Experts of a small language model: 4036 steps.
Below are experts of layer 12 (counted from 0) of a mixture-of-experts language model. Rows are named router (the router's row for the expert), gate (a neuron's input weights, with its number), up (a neuron's input weights, with its number) and show model dimensions 0-191. Each number is 500 + 50 x the weight over its row's rms, rounded and kept within 0 to 999. Numbers have three digits each.
After each expert's rows: a language model's description of what the expert responds to; "mostly gets" lists some tokens that are sent to it at least half of the time. This comes from a sample of Wikipedia text that the model never trained on.

# expert 38
router:565542491487456532466483528549488454509432487585423566535490405526478509545483459490546495556482462545393422417566516576597482509459478507614501510458539437475530464558554544492472463505493513531471580506486512439479525458517562470430491532543513612479530535548461564555423419547433547527484554433464532510529516446539533458543514549501423471509499508511461514536465496480456431551431446444452567509518421465505564613438554474511528490523578424442571450552565492409455513537547453525508493406589425591438432410560575545528583535540625439532443540426533485508410527546509561458
gate0:730516539552497501491498451520508481495477526479545518508484501514546630542534502524504472452574436521462474498518512436534570501506513557452480529483576545446522522491482499456529559484445513529520382582406516517541433450387527475524553525496540522431527528507556458507541502531472437500533443494566542430532449440503430540514535463520512464453478414361510496539462465509424551472492730463589467536466565420465433500540541450466561483591442528439410508520486552559475568500533517461506458490476515583469449468479458461552530473385490552447502526517569485471487496522523523501
up0:549493476452547546471508483463469515466439495478459478540598540471479429436492488448399516548488524464539531546503479496488413484546429461550469502462540499535428474479478494500520514418576579767506530456519537479498470583572417480431467531443437476538480414432452499490466485462465487542489518523544387535599514524461476451536464528523392535628522463564508490452495536484588531506519480499450539513546540491502528381515481560500441545438533569608528538483503472471492442509477451546484525399527506444497482518513453527461487488561413390574511466460503468537549521526404404478
Score and range punctuation
mostly gets: "', ", "^{(", "|", ")", ">", ".)"

# expert 35
router:559514462511555546464476505492534497473496529601482449503498502464526451515443511453429442511480484443490509575496543518453534554415553500507586468411601431345538461603476444478389423456560529536437532549531445499485511499418440484536476427523526428404498531524487503449446478457465499427494478560461575535476465484459497478466478456539504488486453470503439524451478494520462426518468520416420534644548502447453573498478488480514535485506460443561490425578474497480509547452446541553500441537491526580539397498607529448604467589558536435384482532428557456477433588425441556522
gate0:794507510453428436468435569484489500467513478556558441516534593586529469567530493462506556448470469540539564416471492415485478424468523526552432536550521450468552457525490566477500467531427523506563602512497522492583432505460536396480489483432554498440536466486515452530478555517476509504498482579484472474476455580475462446505465474511477532538461462495468458471589466491618474494505696546477607464504508497552523475496499504489506486575529565511443473554487566499442490518491431469468582526493512572537518518459498455560535461550541492460512503450455544496578516478512546437
up0:413531523605590560518482436532492435513448618476448531505422456467481446452477482524440457550484501518558474458426453402386492502538495538462490481458460478488435531485483497509460476554616490686419480471489494433468533472505488537434489453500456453511479545474506509515578479517506495486519553481546475535404575482483553507441531440473534537464498604478577547427483459489513531498535475537513475557550488521389461502542428424615471516513424539530596580478454463546497581520459597567500499525542515407551451499457550531480408475447462573451443479562538476515425414519488500613
Word endings before a break
mostly gets: ")\" ", "ensis ", "mus ", "Kumar ", "ov ", "ić "

# expert 53
router:464534461617549528554584552488574419417446474535557484602481540526553547506521511464545561506511537509467371430528526571477507512404483478540556471546493395449559551494443507549465505462515470475477560598506505515531501506558481476496548526547515468514607539526514535546433532418437551481411478464567558589463411576572462468537499464481452426518441433587520566467493444506483541504465451501479555544523445497547471544505530541456544537466521432466516478429553462521567519426494513517433435490592503424354473440523446494507523462596501496420538549434463471462449563500442571376
gate0:708546485472527475516608577517481477486528483487477522420475467548509462415525403491508469417490454425501550479477445492476473499502505538474504386456594443506544522458468527459474473545548562445548484480534420522453560426465460453529544525514504423432513518438521485433433467469459612577481501520445489471533524415472517497520430498497479528547509546552477434486585516490610520448460726454516506459584500468511488470453406578477446503494519500523557469533529538452483516496519483590531604586540504583477507523510461504554504457465528520517514574596398499509495525553494467517
up0:519493508554436513539507495471513518486505532524525520465518485557521460495440475510455538513452585507476529524488520499502541458498453451455542558513469473522462513547488498484499483505586515824607470453468490503461562532420412457412528476544554511522486568529492490507516517528494580543480530525463456441406445612485556436516545454513498587500460537501466512419559458493479563537477518462416550490603488464517603601506621512577462430592494548543446465445470553478509549476522510525460524501556407497521510558447558483568488542462461508516515510382518580449501504515556495522
List and table markers
mostly gets: "Formats", "Nominated", "—; ", "Note", "Years", "\")"

# expert 16
router:481613522464577453466501572557482494446494434569495487548495441546454489523489463444478462445502463575526529473468585427539519552564589522566508435577588421512501542492547511550510483536506477468557436483470425514427517491423449407464443578538477512455481525565607525497457421559496585435519425434591541423478538458450529526440485489569499415485499529493422483401473454595493360512496520488514526513496602540568435489483506445556522454418402471441513561503455491419407521481409474509516478465480564538516500527512522512634444515532506497459440482432494532440549585510564497529
gate0:709463558509504535435499511412541514584452538548408505427545557533511497432508485520520479507515550451448526390468449529550487512461458395507521525483495549536443529466400415513526495517531482485476501475502465373486470433513529577474551469448458485531566556452460479478505516485489452530603553500457459553500502571512540450580530441536530519449595563572531426549513563365534478537463657555414526493546460560454495496484489515503569469483568526499514460479551528460507488567487524535518487491458495449466518486443456636442435492413517532604558450493591498495486484533551529507
up0:455565594554474483502550470557483472453511486440481524520526548443521494455491513493524497514463497512473369461544553523552602508462521504589442530547450487534551579456514479514447553503458570783599415532486519434431543563496502476525491488495550473524636436523520533509463424476481531579589505413491438489485521519530469527485430516512515482497500498476445565460465488528509571458546455529500496492513444478487499570475537507509369550466580448447468450445570488491470544534507457406621480444502485530483476564486439441497438455537527539513515549470504491528445502385568439512
Counts and quantities
mostly gets: "several ", "three ", "000 ", "five ", "six ", "two "

# expert 59
router:478531477593480498487494440550523501492539472442473550468511589599483555483450448560491490490580451499572449413366584538518532533407496531530536461514432442381511478476457485578558463497451562519493569558495497519476529530511460567543451498560407481494488503519455498455521510484535506449486395436435555539490558472522394441600608475500380472499549438484451571508499569506434484541581411525481491526483410474545594488463497462515502446501480363535533453543579541457473486450583478459533541523457547567524580514474451550578538403533483454430488551441512499562437525475417489510
gate0:664511540462468590497506462531533486428550483527480448532530436505487597618559509482497552469533514519549497509449431466478564479505561565486421499502487447520476466464538506551473446608410505519459416490443502455539546614486498583377458521463543517485460459533598496499446560530510549529542477438499477393455501433481508502515452511413559498537476435430515484455555445500528501532467703489509520528579521491508506512475502565512478555535425488449437494520430510533523536468520559555444522481484524480484491421504475527517515486397468459491648485590556528597493450507419569563
up0:474471525525536533499476523473439489532505461540497448525465456436493555480527497591503491521458413486487403481547513433537444537528485523567441472452558525450389507446451512484505480448569519651552465493531499557518482521458478431477506495610513542445473441459473513401510478534404529477546480499495548390540497460613494487513545527428471553383534539422560406412408459485524579530528582492489466465472480551442496480551485393462453554504639501538331543523514442524450538412519495494520549491533490548549407474495445539492576479541494574457444525507473497452407456545491585530
As and linking verbs
mostly gets: "became ", "As ", "called ", "According ", "become ", "what "

# expert 63
router:452576524542595472423518482521503448494478378437515511445452403440512436508480417479542447551428468513467502459550549538567582559450515535505530447523410473512492392469545489523523421457571529537406524529544480421462614494479469470506493487481489522442484504448506507502413446496431509498465461401469520560464424412531545453510527533537566498466479403523503532411449516492430534544427392480494467450540446519465471552436553488505480512480441501460494436513489453443525539547495524459528470446612424479577505387538514371543518410570619466522463465490510412449542503415555509543
gate0:658501523506495508475528531371513499473456525415485349515438540484492545538515514567465418471521451479540486502590501464501454436523549488373499521491614511444526536493496490506471470521462462549557429485437523475476505523539427500497437462527439579467463422421501533441503576487534528505411520484494451472510469505526495523499496493463498520448554473545551548513536437498564551384493790517490510496549515574531511464549447563425522563478450555482484489496453524505527437418489539513513566487510551574459503482518525525502479472567429534520507506465394533433482419483521534500
up0:636514445465488475506548462465503598429476537551485482565499578491475608449561523432481571545501444501583377496426504538498518506519543581501545529543427397436415526551451410562382513427512560699507524525392534611513387491472515456555545505525509438513567460543512531526472508353487511562546504571572543528540504516558496504534455469462480508563452442443534444530530462526522457463474459511508495531492533426432497442436542506511383507537579492548531521548511468487467480506510491537510515529441522463471510498486509509541498564425506447516503517468503429481557541552522496440
Year first digits
mostly gets: "186", "197", "199", "196", "193", "187"

# expert 3
router:428528474591507463574503510525536460458530523581542479479510532510457488499489488463468525465473550446560473513558492439624588460409539479443517477507502531587589412461481556511495584430489503455534443555572504492547480501394500463533448401507526509448552548547590588515466534445483416563518477470549521545441480456507557361516477438574485500453529462479519492423536517544472464526527422465484468543517505473502516396485469456514550500564415495422518528563499463456432642452566495494612422473514559508494427477496397468637478443443485511425481560507501511416490567446563442460
gate0:732473461450430432514527502521559548536542533571392499530478511551494535502514588451570466487475521452461525446566526507519504493556508391532583532431463537517540427526539562483460574420435561421516485551484529470495554593518474533415482489413476459526445400415464526476467468511511509463509523530570502584492515465541478481432585483488446490402498544622538514509534543567504486540564668428516456478448482447535483543511595503478491591530498512443456557481466509440514512454461367546481546563538496505514504471521496486510494516476516490507497459450409579501550493512541499464
up0:479468528413444495511550461476496521538483487531466524421540595488606421509527553359514555485445419439503453490559437521499542401590503489497539594501443518491554513484555451477485580493477534767439468454488527494455505599478484578491500525506570542445521559428495550438554428455507463479581537592483504474458527486549532475475533410514483479494542567444401442560546534511550491548523521524457506492522535477563485531513442417524475533575496533500505483556496504526490447539395544542569510539451502578555488455489509491438532591458526566485501426527449568553477506556482468487
Name and table-cell starts
mostly gets: "SCO ", "Winning ", "Registered ", "USA ", "NOR ", "FW "

# expert 51
router:453585451475530445566481562496510475502530515584568540487454473521585521515406430500509453532485467460391439499582509549515577549426543496582575458518515428544424440470545480489415505443569497573579531444510578474461523486536483476419516471545475477523470458459513518539434442503504554527415577548463457541487522425520473409588450543502483526603491534546435474413536520482448483525486528425426532528619549495525484543441480499564517544467470449523422507503528530416526557470512529529469552525617521509424490524586412524557479500468578398456471568449598494514378598510453532463
gate0:718497504464472541477558440508487469393544538463409437515533547457518534367495479521512545589524497513466527566506435438462434469521477488436427474523528466460515390560530491471469492487435543504505550464482528520490547495511492483540391551527538485496433551497487478475493474506550506497491533553526568514556486538485522595536463505457461505481369511527502493504480457489499528557453825534450521446470588491481566521421505541484527514569506465570481470436512560512412479440521484522454540524484436545518510456538524527502497492532500515538514539500480509476521523496471581518
up0:438405549595495557410472557508479539483453493478487480429490479556456496566614445519439580559562473558554546528510471448519542499553538483532499497435499549530543557441506492473533478533456475736460564466481495517468562436513613533488559501486463515427609507554502484512526518490484453599552459484561442467509447500494466521443465365496478448508572582482487548520475647442521444498499548469504510427488477507531512497528460480531475506412397560432425542445483496580445417539451497472517459531428504468528510552506507451429500491441495489529499477527477528508527523487373396481
Table and date structure
mostly gets: "(/", "^{(", "February ", "September ", "Decision ", "Oct "

# expert 13
router:542572508469414504493523464556503433554504462440461424441583437591502471526551519508425531497421525454612486486513545448558586443434480533511509449503402529385545475506534556524396544541534580451493489558493437548517475526451488501501519392493542493409528490437498576501495486495474499522485540610468541548421529451542560434478518508479406548503465452457459483535527459511572460592503598530512466512525593541399506498447494413519457424440450497450491611503441480493533610518450468520558583522483573534533391479520508440623502490522508452354492502488492513493500458526501469559
gate0:790484491572527555514536473461494457530505569524468651527514513524461439516375517498448461547561468506472450441500480473532450538522592604518530589466563490494522491416522590557492430487532500419408501494426449489463545451520566493482432462548502500486449474484576480515534493464541522559446556453449526416584502471526525506576610414474469501540452542534541497459515466473485476528467614482525492629426419451546530548495556481456515563463483502482559527525509536497494491477506446519487482503525544545469556491459528485518441570505496499477423530480556561475483561511539508504
up0:510485525540459554464461407446537446538507504475417691577473439523443485543446599491515536537576412555537490484505526497469527549495536575593504555522537460511509484423545486609467538531408543645436496512402525504459506522535485506498518480550511589482576516426504523491522456472538571537450537409453548494487607386450544498547527524547429410487509479561569545507442511486473498558467452471485524492438482488526492566491540513490548497423484468477475489474464527473572535511588508421545530550461459517568501358453497496513426476564493368482436561458531520526558476439511468569
Titles and name endings
mostly gets: "President ", "Secretary ", "writer ", "president ", "Professor ", "politician "

# expert 47
router:466524537587588594451521492573509479469499426553428514376376412456487567555474460380544467503479582491465474534522548570597569516434568483561537428486490439525525518479519573477580430471582540564472476511614520457506547446347469481543496518446524495466491517406499478570479443485454531534415492434532522527457524457487595434482488543563526456496471476578451572499458540510489541480406484467507535452482428474414562509418491518573436449388520517540547442516511465423470546508574514485505497548493437527424471451505417472432516479495525477482511481456490453543525530413486513533
gate0:705444541519544476561421514469489453515464468540454448431531503482562409508468492541481463433479477535554473563549497462522463484538436584433460469486510432453472494497511504439450428493552533511507579537490511462487512484560540477459441590538464458477467480502475568540507486550518464468469578493489500486545519496554496453538469513476496577481438491474467558452491509427530504498502764446559593452534521581491510432531513508543426548471569498527449499489496451535474547517499510492494583415510469562458453561401582573536531527538560405505419477458468431471446519622575480500
up0:532517530436447561567394468556509552590544510443512557463492513521512430515543420568400499440517464524477529484524480467546476530544469535509467472484442477498437498455589523418406501498464538740548466643519459481437419500517518495550467437531486422437492528503495581523555495463454537472567537540540467439458558476449569498513546480533585537474478588495513427503522482460487507431480464588475483496561507467484539469524527455476448515530504558436488554439495512483513557510515539470565480421549522586547561465443368523487564519480545512441467429447398532506458499623499564465
Year prefixes
mostly gets: "194", "193", "195", "197", "202", "185"